{"hidden_act": "swiglu", "router_cosine_scale": 14.0, "init_std_qkv": 0.0386, "init_std_o": 0.0, "decay_fraction": 0.824, "decay_shape": "linear"}
Below are experts of layer 5 (counted from 0) of a mixture-of-experts language model. Rows are named router (the router's row for the expert), gate (a neuron's input weights, with its number), up (a neuron's input weights, with its number), down (a neuron's output weights, with its number) and show model dimensions 80-159. Each number is 500 + 25 x the weight over its row's rms, rounded and kept within 0 to 999. Numbers have three digits each.
After each expert's rows: a language model's description of what the expert responds to. This comes from a sample of Wikipedia text that the model never trained on.

# expert 11
router:519486492526505510521507513492496482501471470441489500503529505504510537469507498498504516486519478507502495499535492492510493417483500517500453468511497523519522506515514472465472487555509516501536483471506509536514487515522507527492501544
gate0:503485474454506506508518498479549548486508520512543521464498471532483449509514546508459495494501507521477462496535528511516501496485513518496487458507479525473578466456518516543478482505464434561541496445444507484490524523503512508513502496
up0:513510477554491478513521510492505483486456482488466497454514545513499500515544474523524510518488483483510501525520525433516459486476501501497483478482513484530512483481475480535500484496438601510485483542518517489508501500488514514487524469
down0:513511496511526518493515501547498473514516561553456484502477504509517560483469518508547510464503478507449487493524529486484532461490459517534485508479533489545486489488491514537493495495536564455509495563511445512473508518495476491508460482
Mid-word or final letter pieces, mostly s and r, inside names and words, like Hun-s, Pur-s-er, lo-s-ses, plus digits.

# expert 15
router:507483489509563513509451481496463496459531486476521495530489467497480492511546552518509529492503488450469445441454493514479482451504488480477481478485495473481485516459504518493530513499502457563481548526460481508498524517476507476558530460
gate1:511519513512488504487504492509521532526426521492467488515512482512430479517524487484492497526510522482508480549482498528516455503484512488465530498488498455511514530508505477453522515495513469507493525493505528520475469514523487446492470480
up1:521465481511526484495511522564492508489528518543496461489495501516481494457496487494513497520545503500493488464521484516530518489475511482554439510519506511456529535464569508518483523501551533499515480548477498501506510551511497461535508510
down1:499496461505495477516522481523489518505466514467486473518472485464480488511499492473502505536488476458491524440524506531493497510496470485450509479542548475533517498488504472508490478504481498555538521532457445471519526506486519518536491517
Final pieces that complete words, like -ed, -ing, -ion, -ate, -ment, in second-in-command, consolidate, Institute, plus titles like President, Minister.

# expert 0
router:556549491487467488470469497527532489505507491469486491513492564506532482503501483556488523513503489517508513511508481472498529517514495500523548527518509523492459454495483509520503482528547507496464482477465484522514533481516504502497486514
gate1:494541488469503488527508494538510497514459526493465508501540497477503500523487507505466497540482479509489511475554517498546520441459521507484530475545477528557483443506521493549504557493557518513517503491508467531481490520505481486515490491
up1:507516537492488521539472491549469500516501503448449478480515504481517511483460502552537489524482492542491469459520506478492457491488505527455501490512485532513493515520521484530486454492499467511501466529477559481477512522485471508478508510
down1:425495492485476499493530518478474467460493520506480462486513476504491503479483463486508512475486507441532489419489466502493475495516505498480519526525492490458496501519481466542513492475527524493506501462481452462478501455488518495515508486
Early syllables of proper names and capitalized words after a short capital piece, like Ch-amp-ion, Tru-man, Mi, China, Washington.

# expert 6
router:463529496500473518524492440458468465509516537494457547483511508470487485496478490487474503498474512481518516480515486486499516541511486499513487483489528503529495516507446489540513487517478491555505562534523465496505438499501527537548504519
gate1:475507527485499432458474492522529507491486506524515495505486511553522518531485466561518500538517510509489485486484490491497543466507496473491483518515514553508504450525477495499487498467488454507538479518450524520479503503497460518450506551
up1:548494485517503492504502560534470498476459490453479469488516500555543506527508475501460491488528512482542470502523504470479545508586520487525532503452485504493523479530493490564489509497503525504507524538522509531500503523466531501527477481
down1:512476525484481515491529507491453500526474477433508449505507487511523460486488469464470506499507482530582512504523559450507497493504521483519557514555494512468497478540517489522510480450506508472529541474523483503505473502558510502505484492
Word-final suffixes, chiefly plural s, es, ies, ers, ation, ity, plus %, years, people, and particles like up, out.

# expert 16
router:464465514501443509458488491514499467486519517485543508508477524491525481498513513487508525478500473507538510515510501500543498492512482480491508511499526469499499520496428495472510486471478463495491491490474442509503525480505445569495522501
gate1:489470512514533496480465482507506486525496499499501526509524504564492520515513473566476485481476483493458475504513519441499511532483485485552557478511482523490539516508491496491467541502495480517512523497489523529456514522543464493498488505
up1:534505484492559494531495523516517523479484506508470493483481502520493464491515438491462488520503502536497468499469489527512543479532513543482521549517481536522503480481512533488472476487506534518487536487460510480497469474508550472491483503
down1:483496520480525509472542460487505450490513507499489477499510481477490498501468510497507511464501574508472509467513528516532553472519509520462492512470485536474488464443502518487468506511474461485519507476536474551545482528461469512535508504
Auxiliary verbs had, has, have, did and he, also in biographies and personal life sections, plus numbers and separators in football career stat lists.

# expert 3
router:464484497508503518523506484524531476487481525503451465477436498527505467485470522541511507470522521506507520495521472499509494503524506512501510493518497535476484552524522485470475484500506501507473453516453512497507566492509484524450485513
gate0:466507516518566491500473510483502511511463523523475472520487493483474523511474517509445492499492513492476531492462462474498509497477522500470514527457509470464543449510490497476493503475523520481509539541523505534481493459488466466533495493
up0:433521491507549543460534529511530488483522511524526483468490499480495482504484510529458487514561526488496535474496515499510542492494535557474518525472551517528506506510517505498479458473551540474520493499435508475493499491507540484519458509
down0:505497499495501501499494471479496544491475476492489506497527482459493531514499487504514523488546464476494486539527502447488483521522524504506537484497478499503475505529516488518491452503490535477450501546504514499533534535474502490501484491
Consonant-heavy pieces inside common words, usually followed by -ed, -ing or -s, like met-ap-hysics, for-g-ive, divi-d-ed, munic-ip-al.

# expert 31
router:442467498543537504514478498480518509485494471524499524472518448499493522514461531525509509474509503483505540482501507475507494506507518515456525461491523477481493496487548505490534449478512483478497497512515496488503504514500518487518485455
gate0:477508519467504515518495484541453500473513529492497490511462503472459489468488515510524503527494527532477495509505519494505474511496450508501487518500475501508535564533477498437502497513489490480505491489478525509472502458499489457471463506
up0:498427525509499511452506512447511517493494477510551565499499499512541499489458507484505506520466492515491506487502497510526490523528485527509466511478473502535418495537527543499527508480504477502518471503480487467481487543497483540510484498
down0:453513450502524476507509496507506453481527546506494505485494481498482470507494546503516472522489546526505492482484527488483511486430517468499532494566518453527525525474498452508470482496491500475461498509458483531507517494489463485481493499
Complete common nouns, participles and verbs in running prose, such as film, season, elected, known, medal, Minister.

# expert 14
router:436472493504497550501530495511471521484497481497496493484475467465520517489412482460488506481495520523495542525495516499511542522482507562497488513512459498537495487516483472500486502504497517513536481495516513464506491511509545462471499516
gate1:518462480498504468472529538518472492472506535522491511489536514523517522563525512490473482493509497525515496524500491483482535472500525514499499512528496499501539509498543498506446495489522514487501517533531495510467511479503467524524509538
up1:485524486518485510518531498538462531466498449487503504497497518506495508482484478492516490498527546529492472486493509499498514476491541516469488533549467520487543499503453467490450533515549458496497477485533473504511467525537518508500494479
down1:513510513513472520487526510524501530522480523498495531490458510516507485476467483510507472480444505480479553538504480542550519473453515493552535508514462545491492459495482495499478461526467477492491481464509489547496476521533520531504500505
Interior vowel and syllable pieces within common and technical words, such as form-u-lae, s-ki-mmed, atmos-ph-eric, sub-st-ance.